From a checkpoint of a small mixture-of-experts model trained on Wikipedia: vocabulary 18323.
Below are experts of layer 9 (counted from 0) of a mixture-of-experts language model. Rows are named router (the router's row for the expert), down (a neuron's output weights, with its number) and show model dimensions 0-63. Each number is 50 + 12 x the weight over its row's rms, rounded and kept within 0 to 99.
Before each expert's rows: "raises" lists some tokens whose logits its average output raises strongly, later layers aside. This comes from a sample of Wikipedia text that the model never trained on.

# expert 1
raises: " of", " +", " (#"
router:33 39 45 62 43 63 62 38 46 35 40 57 60 48 63 46 48 46 42 44 63 60 55 49 36 55 37 43 62 55 61 39 65 45 54 48 44 39 39 46 45 78 51 62 64 68 58 52 33 75 61 51 51 59 42 60 43 26 47 68 31 24 61 43
down0:51 49 47 28 66 42 46 55 65 50 32 64 34 80 38 53 20 37 65 64 60 51 54 45 58 35 59 53 46 43 51 69 37 52 63 68 58 51 70 49 60 68 72 64 38 48 43 42 76 26 33 61 49 56 58 65 57 59 63 43 56 57 49 57
down1:74 69 45 55 66 43 59 47 50 28 39 39 37 68 57 37 42 49 56 42 56 48 44 49 34 37 47 38 68 71 39 62 61 46 67 60 65 48 38 42 53 59 36 54 67 54 46 45 37 57 26 73 62 47 51 59 69 57 52 54 33 46 59 54
down2:57 55 38 46 43 42 56 34 29 58 58 50 31 41 56 35 64 49 57 45 46 52 56 49 53 43 35 27 46 56 40 42 35 43 28 35 54 37 53 52 47 65 37 53 33 77 55 25 41 37 43 40 78 51 48 47 35 39 28 50 47 38 57 56
down3:48 44 50 38 41 51 86 50 48 34 24 47 61 29 64 26 46 45 51 61 90 65 58 54 44 51 58 45 53 40 40 83 56 40 59 58 48 48 53 43 57 43 23 48 56 49 62 50 47 48 47 41 51 53 35 36 43 44 53 60 49 50 60 44
down4:71 73 49 30 70 61 38 57 31 33 45 35 58 49 46 77 35 47 54 43 64 71 46 47 51 50 42 63 47 53 28 86 71 31 28 40 56 52 32 33 37 49 51 27 65 47 79 71 37 41 64 53 46 50 11 40 45 36 59 43 50 30 45 56
down5:51 90 52 62 34 62 70 62 44 39 59 48 43 45 43 41 53 48 60 60 42 77 62 58 53 62 45 48 55 56 52 84 52 47 38 33 43 43 64 47 50 59 59 35 61 55 49 69 50 62 41 25 61 35 39 49 57 45 64 53 45 55 47 54
down6:40 58 51 52 37 58 34 49 46 54 58 65 72 69 39 57 38 44 35 45 50 25 42 50 51 76 49 39 65 64 44 63 38 36 41 66 49 54 52 72 31 53 52 46 47 41 53 55 40 48 44 31 59 32 25 53 63 59 61 30 41 57 46 73
down7:48 59 69 59 56 43 45 70 55 68 54 49 51 51 40 62 36 33 43 61 44 40 41 50 22 64 27 48 63 44 49 57 45 40 51 78 39 51 45 64 57 55 42 39 61 31 31 53 50 49 55 47 43 54 43 28 59 40 65 59 48 42 28 36
down8:48 51 50 66 68 61 53 34 50 55 24 51 60 35 42 59 65 52 30 28 62 37 72 45 46 67 43 32 76 37 59 50 48 54 48 75 36 54 52 38 36 47 55 63 65 45 49 51 38 53 49 62 49 36 39 50 36 36 37 49 38 40 40 31
down9:64 60 56 48 67 32 48 63 46 50 52 62 54 62 49 54 45 65 42 60 79 33 43 51 45 50 42 66 56 49 60 56 52 53 58 56 57 45 28 21 54 47 41 35 75 54 64 70 44 57 40 70 52 39 36 33 52 55 41 43 35 39 35 57
down10:47 47 47 25 51 53 45 43 37 45 37 40 60 56 20 58 40 48 48 59 60 42 64 35 60 52 27 31 52 67 42 51 24 29 25 53 52 45 52 66 38 51 60 65 38 63 30 51 62 48 49 43 49 54 44 65 33 42 51 61 48 45 62 61
down11:44 46 52 75 46 49 39 77 49 39 28 54 42 63 48 49 50 53 63 34 25 46 49 44 30 59 45 17 62 45 50 50 57 47 54 55 61 44 47 58 63 53 40 74 49 60 63 39 46 41 53 39 63 60 52 57 59 57 50 29 40 58 64 68
down12:63 31 57 36 57 38 39 44 62 72 51 69 30 62 46 77 56 65 45 70 57 38 50 45 57 37 28 36 42 60 55 49 56 73 42 49 57 58 53 60 64 49 49 71 63 66 52 45 56 61 41 55 58 56 57 49 61 63 59 43 60 54 36 62
down13:43 71 47 34 51 67 38 59 52 43 39 71 30 37 62 63 33 46 47 44 65 46 42 47 44 69 42 48 41 34 69 46 50 72 48 42 48 69 28 49 27 51 40 59 66 40 51 57 37 48 50 41 70 52 64 45 45 69 41 32 52 55 46 31
down14:55 32 39 36 48 49 45 52 37 53 49 45 26 46 65 42 50 52 56 48 63 39 54 47 66 37 38 31 49 79 61 52 55 26 42 64 47 42 56 53 32 76 34 40 59 45 82 61 52 60 45 49 40 60 67 32 57 46 49 70 68 60 51 48
down15:43 47 49 75 60 70 60 50 30 69 69 46 43 45 63 43 61 56 55 41 52 48 38 60 68 65 53 78 68 32 51 45 41 24 50 69 47 64 69 60 24 51 50 60 50 31 41 44 49 21 71 55 70 43 37 53 47 60 47 64 49 48 66 56
down16:45 49 46 53 72 56 38 32 57 56 48 59 55 64 43 26 40 33 51 48 59 43 50 38 57 68 54 32 44 60 46 61 35 36 55 60 59 32 54 45 53 42 60 39 64 49 30 42 46 32 43 52 57 37 49 54 55 51 67 65 59 68 64 36
down17:41 46 47 58 43 62 57 51 35 41 70 38 41 50 25 56 65 63 57 35 65 44 53 32 45 33 61 63 43 49 29 48 45 43 30 71 54 54 62 47 52 64 52 22 73 33 39 57 48 43 50 42 48 43 69 48 43 43 57 34 46 53 54 46
down18:53 47 41 62 49 51 63 71 61 42 47 42 56 56 38 41 65 58 73 52 41 73 57 54 50 54 79 52 57 35 45 45 33 47 72 34 41 56 32 53 49 56 33 56 38 57 62 49 59 53 76 45 55 35 45 35 62 73 68 27 50 38 62 64
down19:56 53 52 44 36 48 49 67 54 50 42 47 56 66 71 44 39 58 52 71 56 38 57 55 54 42 60 62 63 40 56 33 52 39 37 59 47 60 59 50 40 53 43 50 47 62 39 64 29 65 43 41 55 36 40 38 46 44 59 28 66 43 52 59
down20:58 49 28 42 32 57 68 40 64 50 46 46 62 47 66 64 52 33 49 47 56 43 52 59 54 43 39 52 63 56 24 61 54 53 40 59 47 47 56 58 68 46 54 74 41 68 58 51 47 38 38 37 57 49 71 60 50 69 71 57 30 44 71 65
down21:34 43 24 66 49 43 30 49 71 61 44 39 35 68 52 27 64 42 63 42 44 57 48 70 57 48 59 76 42 59 60 57 36 46 47 63 44 65 49 78 34 42 48 63 48 42 31 48 59 41 67 66 55 50 50 38 52 61 45 35 44 26 58 77
down22:53 50 60 52 25 52 71 54 56 50 47 60 39 40 61 60 59 70 59 26 60 44 57 66 70 50 54 72 62 38 45 20 49 54 62 55 53 30 39 55 48 35 48 47 51 31 40 45 54 51 60 65 47 70 42 39 70 49 72 51 40 56 49 20
down23:22 35 60 48 43 68 69 52 51 64 52 37 59 56 57 61 45 34 44 53 48 38 33 64 28 50 35 21 42 57 62 55 54 55 32 57 56 30 64 64 48 42 57 48 53 46 72 36 29 58 49 45 57 50 55 61 43 59 33 71 31 52 48 10
down24:45 57 47 42 56 51 23 46 82 62 42 52 45 45 47 52 46 22 50 50 46 39 40 77 43 16 63 78 53 33 66 70 44 52 41 29 32 39 58 69 49 48 30 36 27 49 48 36 43 63 24 49 56 32 45 53 34 61 75 35 69 67 30 21
down25:59 48 66 52 49 54 56 42 54 60 50 50 45 57 68 55 47 26 59 53 58 56 44 57 53 49 50 62 57 54 50 45 39 43 40 44 64 66 55 47 50 63 50 56 50 47 38 45 49 54 58 40 56 63 52 46 54 55 57 57 59 73 61 22
down26:58 55 49 46 42 40 35 48 49 49 57 55 46 46 70 57 49 54 48 55 55 40 36 34 60 59 62 68 33 38 39 69 52 32 49 56 61 53 31 59 45 37 37 43 69 25 50 35 66 49 54 52 44 82 25 43 45 32 34 53 33 43 42 55
down27:48 43 39 44 63 24 23 58 52 59 62 39 53 51 64 48 19 61 51 47 33 47 40 68 75 45 33 38 59 53 49 56 49 47 41 43 54 25 52 33 47 45 62 41 41 64 76 54 44 48 65 44 47 53 46 61 56 60 33 39 41 41 44 56
down28:59 31 68 37 53 57 36 47 48 39 48 54 59 42 56 52 50 42 66 50 27 31 71 35 32 44 58 68 40 46 46 41 59 56 52 37 47 66 53 46 53 34 52 79 63 43 66 35 51 56 38 30 32 55 58 68 24 57 24 60 49 63 43 21
down29:44 53 33 56 71 67 62 50 51 46 50 40 55 61 44 52 32 23 43 45 50 42 56 58 44 52 77 19 69 42 69 63 37 37 41 51 38 42 49 57 56 63 66 47 55 73 50 61 34 37 48 35 66 27 48 48 47 64 25 35 44 51 40 68
down30:36 45 28 66 69 45 60 52 55 46 40 64 53 61 71 55 50 63 51 52 53 57 54 70 49 45 47 57 26 64 41 53 49 59 45 52 45 66 55 54 49 26 47 38 45 60 76 45 31 31 70 44 65 51 59 62 75 44 29 41 47 64 61 53
down31:40 27 44 47 71 42 43 48 58 50 64 66 58 77 46 52 45 58 71 33 53 35 50 46 40 46 58 47 39 39 29 59 63 59 46 43 67 60 65 52 48 50 48 58 60 59 48 43 67 48 53 39 50 57 56 56 57 57 45 41 61 61 69 48
down32:37 27 48 63 58 41 53 83 64 45 50 25 51 61 63 46 43 42 71 51 53 64 47 66 56 41 68 61 53 38 42 53 44 70 56 48 48 46 58 47 56 40 59 63 68 74 47 69 60 38 46 57 54 21 42 36 45 48 50 39 55 58 52 60
down33:52 59 55 63 54 62 40 62 43 58 45 48 52 32 63 60 43 83 32 29 31 54 63 36 51 68 43 30 37 26 36 51 58 30 29 68 57 43 77 70 58 50 46 44 53 67 49 43 45 53 58 20 61 59 38 33 56 53 36 38 62 61 49 31
down34:63 58 65 51 51 32 67 53 75 45 57 46 26 39 48 45 64 48 60 50 51 53 61 64 33 21 66 52 49 51 56 48 50 50 42 41 44 73 20 54 62 61 44 47 60 41 65 57 55 52 61 09 41 48 35 51 45 61 54 48 45 64 28 40

# expert 33
raises: " they", " she", " it", " he"
router:48 50 52 67 46 55 35 32 63 47 54 43 45 66 36 35 43 51 41 49 24 63 49 52 30 43 41 55 62 58 62 67 58 45 34 56 50 53 50 42 57 56 63 64 61 45 57 48 33 51 39 42 39 63 45 40 39 37 60 33 35 44 63 51
down0:42 64 82 53 65 53 56 77 59 36 54 35 59 47 43 50 46 44 63 31 42 62 58 63 40 53 46 63 47 61 66 61 58 61 47 30 40 71 52 38 45 48 63 49 50 48 49 60 64 65 68 57 37 32 37 39 37 46 52 48 59 23 53 55
down1:45 46 60 58 42 44 41 37 40 51 35 41 41 44 34 63 46 38 60 36 37 46 54 17 61 51 70 37 34 59 57 56 43 51 55 58 72 44 47 57 61 44 73 39 31 54 34 60 87 46 43 41 44 25 44 68 48 64 49 27 68 50 64 47
down2:66 44 56 34 55 29 39 67 50 67 47 46 58 34 46 31 44 57 58 47 43 41 29 69 33 53 69 56 48 33 37 46 33 51 66 44 40 57 31 48 41 37 69 73 70 37 39 51 60 38 44 57 50 49 45 42 43 51 42 08 59 44 43 25
down3:47 52 34 54 44 55 44 35 41 44 39 40 58 37 55 58 48 67 65 53 64 45 48 47 57 45 55 51 49 41 68 23 58 52 63 53 43 14 37 61 64 46 54 56 44 60 59 45 60 34 48 60 38 56 69 72 68 46 59 68 43 68 58 54
down4:44 52 26 19 41 45 41 74 60 44 58 50 30 17 55 50 69 56 49 39 57 20 57 38 48 61 31 53 37 61 52 51 64 58 48 50 48 38 52 32 65 37 44 53 56 31 62 46 18 34 69 67 71 53 54 32 55 52 44 50 59 50 43 53
down5:43 66 56 51 15 80 47 43 76 51 54 75 56 74 52 40 53 47 59 50 59 76 60 58 50 42 54 38 27 43 44 39 52 59 68 58 45 80 62 77 50 56 57 48 49 42 45 44 50 49 64 42 39 16 26 55 64 41 41 50 50 49 71 55
down6:50 30 48 44 29 66 43 53 11 53 50 54 54 60 59 47 48 65 64 52 59 32 54 51 66 48 56 50 52 55 45 58 37 35 67 62 56 33 56 47 56 53 46 58 43 50 47 53 59 45 68 61 67 30 55 57 32 62 47 40 40 55 54 21
down7:67 30 41 46 60 60 33 51 63 63 53 56 38 76 35 72 54 26 65 54 72 52 52 47 54 73 45 51 48 59 58 82 38 45 35 72 37 41 56 72 64 43 54 45 58 62 53 54 49 51 50 49 51 32 51 61 45 56 45 49 47 61 70 52
down8:52 36 44 41 38 47 54 49 48 60 53 38 65 60 55 49 50 51 50 38 66 58 36 51 76 28 60 56 58 58 45 25 52 53 50 55 70 60 56 52 44 54 67 38 35 43 47 54 43 43 22 42 66 57 28 51 47 46 58 73 43 52 49 45
down9:42 51 37 64 56 87 43 59 46 63 42 56 45 12 51 51 73 34 42 49 58 46 31 29 70 60 41 59 49 38 55 45 45 46 32 56 58 31 58 48 49 41 56 57 51 62 58 61 72 34 66 49 42 51 63 53 53 46 55 32 49 41 72 32
down10:72 50 56 49 37 51 26 46 64 50 56 43 34 49 71 39 53 51 53 42 35 37 41 60 28 46 58 47 54 51 46 47 52 59 48 41 69 53 43 66 64 36 48 63 24 47 63 44 50 55 43 42 57 56 44 57 64 62 60 55 44 67 38 58
down11:27 73 58 49 29 54 48 67 54 33 50 49 36 54 60 46 57 67 57 33 39 57 60 56 63 57 29 43 70 51 78 43 48 59 34 36 65 40 61 54 49 31 50 58 48 53 61 51 24 31 42 45 18 29 35 65 70 50 53 63 44 48 47 56
down12:34 46 39 48 41 49 37 47 54 52 37 69 54 73 56 58 59 57 41 54 58 44 40 50 74 76 43 41 52 58 33 57 52 37 59 51 34 49 48 52 67 30 61 64 45 43 49 58 73 32 53 48 54 81 38 37 63 64 35 50 47 56 70 57
down13:44 55 50 54 41 55 58 64 61 29 49 61 57 53 71 55 55 52 58 27 63 48 52 61 50 43 53 58 41 46 48 75 42 61 56 43 64 63 45 29 45 26 64 24 50 59 48 40 64 47 51 49 73 55 68 40 57 76 48 40 57 46 57 40
down14:51 52 33 46 56 47 39 57 30 61 31 51 50 42 62 39 49 63 58 51 61 39 37 49 46 37 53 46 44 28 41 56 65 66 40 54 61 40 72 42 62 68 63 69 40 42 57 66 64 46 35 62 55 40 33 53 64 62 54 45 67 60 42 32
down15:57 42 57 46 52 49 56 65 70 60 51 33 46 31 34 45 36 42 48 58 61 35 48 46 55 54 58 65 58 46 52 50 43 49 49 38 48 61 30 50 44 58 55 50 42 54 78 57 43 52 57 42 50 56 37 57 62 38 71 38 45 57 35 43
down16:51 65 67 63 44 49 46 39 52 44 60 38 55 57 59 37 56 53 27 52 39 39 42 42 48 25 65 57 66 35 69 49 58 80 43 26 44 54 30 63 46 38 50 39 36 49 49 27 29 66 45 34 44 55 38 59 62 58 47 29 58 36 28 56
down17:45 54 64 55 63 73 43 44 48 57 25 48 51 74 50 51 53 44 55 46 43 47 59 36 69 38 46 39 54 37 56 50 55 52 34 49 64 44 67 36 50 50 58 65 60 41 62 52 75 40 28 61 44 76 67 67 42 56 54 38 44 32 69 44
down18:67 74 59 49 42 69 31 81 64 54 38 45 37 45 49 41 45 50 53 51 64 41 46 46 41 60 34 43 66 28 52 60 65 55 36 28 49 51 47 39 65 28 71 46 50 55 64 49 52 57 45 53 68 64 64 71 51 36 52 35 43 42 39 59
down19:10 54 46 31 34 60 63 40 70 41 29 45 44 42 66 48 49 45 61 39 59 66 73 48 47 44 38 42 29 63 43 25 28 53 52 33 45 72 65 54 37 47 57 38 52 39 65 55 61 37 26 52 32 37 57 52 44 41 67 32 48 48 58 60
down20:30 30 50 40 62 35 66 40 37 43 47 29 51 57 51 62 50 46 49 49 60 54 68 54 86 52 67 46 22 65 58 42 51 61 59 58 45 49 45 39 65 44 41 55 56 60 37 53 64 29 60 58 52 55 57 52 58 48 46 31 38 38 53 57
down21:53 61 55 53 50 50 72 48 47 49 47 58 72 40 65 59 75 61 39 44 75 47 46 57 54 48 36 53 44 39 45 51 59 64 48 49 19 50 54 53 59 52 43 48 48 48 61 60 50 46 67 34 67 38 55 72 43 46 47 59 55 38 47 50
down22:36 34 37 39 49 58 20 45 71 54 61 55 59 37 46 62 47 47 73 68 48 66 38 49 61 59 48 39 30 63 64 51 25 21 62 30 78 43 51 40 41 64 59 54 72 60 40 50 62 42 38 47 49 47 47 39 60 30 60 44 55 44 44 60
down23:33 46 55 72 44 56 47 63 68 47 44 53 51 38 54 63 52 53 63 51 56 42 63 48 53 14 55 64 43 57 47 47 48 63 57 27 26 60 68 65 58 59 38 46 41 32 43 33 44 37 42 65 47 38 47 59 38 48 62 56 46 68 47 43
down24:47 45 61 43 28 37 71 49 38 43 39 60 56 44 63 32 43 80 42 51 80 35 54 39 44 26 62 68 50 49 62 33 48 57 44 51 30 42 50 52 42 43 48 51 46 51 57 40 68 29 59 53 27 52 36 59 69 49 41 49 48 58 51 09
down25:43 40 40 56 48 54 36 82 51 53 58 56 49 41 48 46 54 64 44 56 58 51 51 57 39 65 52 53 39 73 43 58 50 53 34 48 58 39 49 47 37 57 67 62 43 54 74 64 33 47 68 33 49 61 58 34 70 50 29 60 44 64 54 82
down26:69 34 44 49 45 62 41 39 43 53 58 59 38 71 48 73 61 36 47 36 45 40 65 32 29 47 69 53 47 51 43 54 42 39 43 40 51 59 46 56 37 50 61 56 40 65 55 36 59 70 57 52 38 56 68 49 74 48 52 68 43 57 62 51
down27:57 62 38 51 71 40 42 40 40 59 36 48 37 45 45 58 71 43 44 39 55 50 60 55 33 32 50 18 56 17 33 63 54 56 44 48 57 73 57 58 52 48 36 41 48 56 61 35 57 53 24 55 44 66 64 82 66 75 39 59 56 48 39 65
down28:58 56 56 47 53 57 23 51 59 56 31 42 50 48 63 35 45 45 47 47 68 36 21 44 34 62 46 70 37 52 62 44 42 78 30 61 56 47 44 38 46 26 43 71 25 41 80 39 66 48 38 58 30 38 48 36 62 42 36 49 59 59 34 46
down29:73 43 55 39 27 58 39 57 53 34 56 33 43 51 53 23 57 29 37 70 54 70 54 38 49 43 39 46 56 64 49 48 51 52 51 52 47 45 49 67 43 70 66 64 53 31 41 56 66 48 68 39 31 46 47 51 35 40 53 38 44 60 51 68
down30:32 65 59 68 39 28 54 46 53 66 54 48 56 52 61 60 57 21 52 45 56 55 40 43 32 38 35 35 66 45 46 18 76 71 70 36 62 60 38 51 38 51 58 37 60 27 62 42 46 36 43 43 48 56 51 65 58 46 68 39 51 64 52 58
down31:59 62 34 60 49 66 51 46 54 55 61 48 42 49 34 43 34 63 42 30 42 51 66 67 73 62 78 65 37 49 57 39 45 45 33 49 38 68 56 48 23 53 60 54 47 54 40 42 42 56 16 49 25 61 57 67 62 44 59 45 50 48 58 55
down32:41 22 54 55 20 58 40 53 56 62 60 59 27 41 49 50 21 77 50 56 47 53 53 66 41 68 58 62 54 45 58 45 43 52 38 41 55 60 48 34 42 60 62 52 44 51 42 59 39 60 38 26 51 49 47 56 60 46 48 62 53 55 73 61
down33:37 44 46 56 53 42 54 51 67 57 56 59 72 44 61 63 50 73 51 28 41 63 65 66 46 40 79 24 31 63 22 44 58 32 52 60 36 50 62 57 33 38 51 30 60 63 46 55 45 30 39 48 38 50 45 53 37 40 64 47 49 62 58 62
down34:48 44 43 36 49 51 46 66 49 49 56 48 70 51 41 64 48 34 53 37 31 37 52 40 26 50 63 67 35 44 51 65 41 45 74 66 35 44 54 56 57 32 33 35 45 48 47 60 51 45 43 73 54 64 62 48 49 56 39 38 63 65 62 29

# expert 35
raises: "hen", "r", "ton,", "ton"
router:60 52 34 68 48 52 51 55 46 46 64 65 66 55 55 41 42 39 60 38 38 43 54 62 47 59 43 52 63 47 31 41 58 41 67 64 57 46 54 55 76 30 53 58 39 52 42 54 37 69 47 27 47 65 54 57 60 51 37 34 47 42 55 59
down0:71 48 48 37 47 68 58 50 61 50 53 29 46 52 56 64 53 30 38 31 41 38 50 57 47 45 72 54 47 44 54 35 34 32 60 59 26 34 37 48 50 26 52 34 40 36 63 51 53 48 47 45 75 36 45 47 63 58 56 54 40 59 40 62
down1:43 35 51 51 77 42 63 47 48 65 71 68 48 60 45 52 67 42 49 41 43 44 48 21 37 55 44 55 89 57 36 45 47 57 54 55 32 36 54 73 50 48 53 76 32 51 44 33 51 49 32 61 58 60 50 30 72 33 46 46 43 59 55 72
down2:63 51 60 62 47 33 43 56 41 33 52 55 69 39 33 55 46 62 57 28 78 63 47 73 51 47 49 65 46 60 50 52 36 66 45 42 34 33 26 41 36 42 40 51 49 44 34 41 59 26 75 55 50 44 34 71 36 49 57 34 52 72 46 55
down3:51 53 53 37 57 31 37 72 50 52 55 75 50 53 40 61 51 62 43 53 53 43 78 31 61 46 39 48 39 32 53 70 46 54 42 47 53 72 44 64 60 57 50 42 43 47 49 23 42 57 61 65 50 64 59 57 41 62 49 60 41 57 74 54
down4:62 48 43 55 56 48 64 47 60 50 45 45 48 34 56 64 53 41 45 33 59 13 38 83 37 54 52 42 75 60 28 57 63 56 43 46 59 60 52 62 53 30 39 66 55 45 54 55 67 59 48 71 34 64 46 63 50 57 45 38 48 51 53 43
down5:46 45 53 48 18 50 48 51 42 40 34 48 31 57 47 54 40 72 80 55 64 60 41 54 43 35 49 55 31 52 59 58 46 55 46 82 48 51 44 47 64 50 57 45 53 68 66 39 39 73 52 68 32 50 39 58 59 36 54 40 52 45 71 58
down6:43 48 35 65 62 39 49 63 58 42 40 52 69 75 50 66 35 52 42 55 57 64 49 43 53 69 25 27 46 42 63 64 47 49 59 51 63 51 59 31 65 38 44 45 56 56 65 35 58 40 48 74 39 58 31 52 36 39 51 58 30 46 51 52
down7:45 50 56 58 24 49 43 73 41 26 66 49 75 62 65 43 43 20 51 45 67 54 76 65 48 63 46 55 49 42 59 51 46 52 48 48 44 61 48 40 67 57 29 49 52 73 39 45 49 43 46 36 45 55 49 42 66 44 53 49 69 64 43 54
down8:56 40 56 46 28 62 69 55 59 53 63 53 26 55 66 35 52 52 26 59 42 50 46 43 48 37 51 30 67 34 49 67 65 44 68 51 48 37 76 63 46 47 44 43 72 56 64 47 37 67 45 47 58 68 73 41 46 47 45 49 61 48 38 26
down9:56 45 57 48 45 57 50 44 56 59 53 50 61 66 54 55 44 37 40 19 65 60 39 24 51 76 71 50 54 62 58 52 56 75 49 60 67 38 60 35 59 33 52 61 44 46 57 51 56 44 52 36 52 48 31 42 35 59 54 45 44 74 54 40
down10:46 59 55 50 65 53 43 33 57 45 43 44 51 55 22 34 59 65 60 40 38 43 57 13 58 63 32 44 44 53 57 42 45 38 41 71 38 24 63 41 48 42 49 50 59 32 44 44 42 40 67 49 58 42 53 38 38 61 49 39 39 51 56 31
down11:42 32 50 43 56 43 51 64 57 55 58 63 54 71 46 55 57 27 40 49 46 49 43 23 51 52 50 46 69 40 52 49 30 51 59 36 43 59 37 55 62 60 50 36 43 72 44 53 45 30 65 27 46 59 54 38 48 68 57 57 72 59 45 59
down12:57 50 54 28 51 59 50 69 38 55 54 50 42 41 48 63 43 66 55 38 39 66 52 36 42 61 55 38 37 51 50 51 59 45 22 71 56 47 54 42 38 24 60 63 45 51 50 54 54 60 50 36 73 52 51 57 58 56 56 55 50 56 41 38
down13:51 61 65 30 38 52 46 58 75 65 49 61 41 60 44 50 64 36 48 34 42 56 27 48 56 49 58 65 16 41 50 49 33 66 48 44 30 60 65 48 44 59 58 32 60 56 63 68 46 56 61 57 59 37 62 43 55 68 43 57 52 65 63 34
down14:52 50 52 57 33 59 57 69 41 35 32 58 59 55 69 43 26 61 58 43 73 36 65 50 47 49 61 59 51 29 42 50 37 36 52 69 56 40 27 53 42 40 30 45 64 55 60 42 45 67 39 72 68 31 61 49 64 42 64 58 60 41 64 42
down15:53 34 62 42 46 54 49 44 36 73 33 40 49 69 21 46 43 31 46 25 62 46 61 35 48 33 61 57 43 54 51 57 48 55 67 64 37 71 38 48 55 52 53 62 46 46 57 44 39 27 57 44 30 56 58 43 52 35 42 48 40 49 51 36
down16:26 68 35 45 52 22 50 62 62 44 63 61 46 65 37 52 50 68 47 50 45 45 49 49 71 31 39 55 57 69 72 57 39 50 24 36 61 54 55 42 59 60 50 58 43 37 44 46 54 55 60 49 43 75 60 53 56 56 63 45 61 49 61 54
down17:42 33 37 42 45 65 61 50 79 51 59 60 28 56 66 48 38 60 58 47 50 40 37 43 61 43 69 58 48 30 65 47 53 33 42 45 43 52 54 74 65 56 53 44 32 46 47 43 40 65 39 57 19 46 73 47 49 62 39 45 60 60 63 33
down18:38 55 57 37 43 45 59 51 54 41 45 38 58 48 57 39 52 60 37 48 48 43 50 69 52 55 59 28 57 49 52 70 50 46 34 57 49 71 57 56 51 44 53 28 60 58 34 44 36 58 48 45 40 57 48 59 38 46 30 52 77 70 55 74
down19:60 32 45 54 29 17 46 69 59 53 53 60 45 36 59 32 56 39 40 37 62 30 36 46 48 74 40 55 65 36 70 52 45 37 61 60 37 53 48 61 43 36 43 56 45 46 47 44 77 41 56 84 30 31 44 56 33 43 47 42 38 45 33 80
down20:52 41 42 44 44 80 54 27 36 66 41 50 38 64 59 37 47 57 54 51 72 52 33 56 44 46 18 37 32 60 31 52 52 48 54 58 36 36 59 53 54 47 64 60 50 39 47 76 53 57 56 57 59 53 45 58 41 45 69 18 39 51 44 64
down21:54 47 61 43 35 45 43 37 43 45 60 62 53 63 40 55 37 52 54 70 74 43 58 59 59 49 27 36 34 54 57 51 56 65 64 45 49 36 43 59 33 52 39 57 42 78 59 68 61 57 49 47 47 78 55 45 40 51 61 47 74 30 36 46
down22:36 40 37 44 48 73 62 55 58 37 60 55 33 47 45 41 75 54 56 59 51 39 47 43 29 47 61 24 43 59 54 69 46 53 63 34 34 54 38 71 16 25 38 69 61 43 52 35 66 45 42 48 63 76 47 40 56 57 51 44 53 53 47 55
down23:48 67 43 63 47 51 67 39 41 45 54 24 36 55 62 50 45 57 44 58 43 46 56 41 62 50 54 38 65 42 52 48 40 27 85 41 51 28 48 48 58 40 44 47 66 41 53 49 63 58 73 39 53 33 51 42 61 64 45 40 44 55 49 40
down24:60 63 28 63 40 68 53 71 60 56 77 41 47 32 37 36 52 57 39 35 66 43 33 43 33 78 45 49 39 33 56 60 43 45 43 47 45 56 66 48 40 54 40 46 28 55 42 59 64 52 49 34 54 54 48 47 60 39 53 49 47 50 48 51
down25:38 59 35 51 63 45 61 29 46 65 42 47 52 46 42 48 53 54 39 49 45 48 64 45 41 39 43 51 59 58 28 31 54 50 59 26 44 50 33 57 61 25 72 52 51 43 65 48 65 59 44 43 26 66 49 32 37 74 64 37 64 54 40 46
down26:50 53 59 45 33 53 75 51 57 48 50 52 60 45 58 34 42 60 53 43 64 59 51 44 50 43 33 50 80 52 43 42 46 47 47 62 49 41 62 33 66 67 69 61 61 58 29 36 77 49 45 60 56 49 31 37 49 36 19 53 57 39 27 55
down27:54 63 34 53 46 48 46 54 35 62 35 45 55 49 46 62 33 28 46 53 58 68 46 80 58 53 39 69 55 70 31 65 75 53 48 53 37 42 53 42 52 55 68 56 59 36 55 54 68 45 51 34 43 41 37 62 48 48 54 37 45 67 58 53
down28:33 67 34 54 63 46 31 82 53 32 61 56 41 38 29 58 33 50 35 52 47 55 64 68 31 57 47 44 76 42 49 55 59 52 59 33 65 62 42 36 62 81 39 43 48 52 39 60 53 56 36 50 33 39 67 41 40 43 45 30 54 51 62 52
down29:71 57 20 48 59 50 44 68 49 50 42 43 54 52 46 45 67 53 30 59 45 65 69 44 44 65 47 47 57 50 56 43 57 38 55 59 40 42 50 38 55 55 17 48 26 56 40 75 22 74 35 63 69 51 62 50 73 63 34 71 64 42 41 56
down30:48 51 65 54 77 44 39 64 50 60 53 43 46 43 42 51 64 47 35 53 49 63 65 55 36 48 70 30 70 45 40 49 62 45 58 63 36 55 49 49 44 40 48 34 44 60 44 45 64 50 48 46 55 57 49 33 32 20 37 37 60 64 66 63
down31:42 50 55 51 50 42 47 53 66 39 41 38 56 43 38 41 51 62 73 53 68 50 32 40 36 36 66 59 65 35 70 37 56 70 44 53 56 32 45 29 42 40 62 42 54 37 56 36 62 32 27 44 38 43 57 50 54 55 48 38 34 61 49 43
down32:71 49 68 42 64 59 34 44 62 57 37 57 39 44 35 43 43 74 62 49 61 54 48 53 48 20 38 54 56 52 43 55 40 67 57 61 41 46 36 60 38 62 51 28 26 45 61 50 63 49 63 47 51 51 50 39 36 55 45 41 39 52 43 65
down33:28 68 52 75 57 42 51 69 52 72 41 47 66 39 51 43 51 63 50 61 58 45 38 62 35 59 30 37 74 48 49 53 50 62 63 58 68 35 40 47 47 63 37 42 43 56 42 61 68 43 59 65 62 68 38 38 59 13 46 44 33 63 59 55
down34:51 47 37 39 64 60 41 19 49 28 52 45 35 33 55 54 50 38 72 68 32 49 48 66 47 47 42 35 55 43 42 43 32 39 37 68 48 41 31 60 33 43 52 54 51 65 38 54 34 55 56 46 47 50 59 59 70 59 58 61 48 49 42 50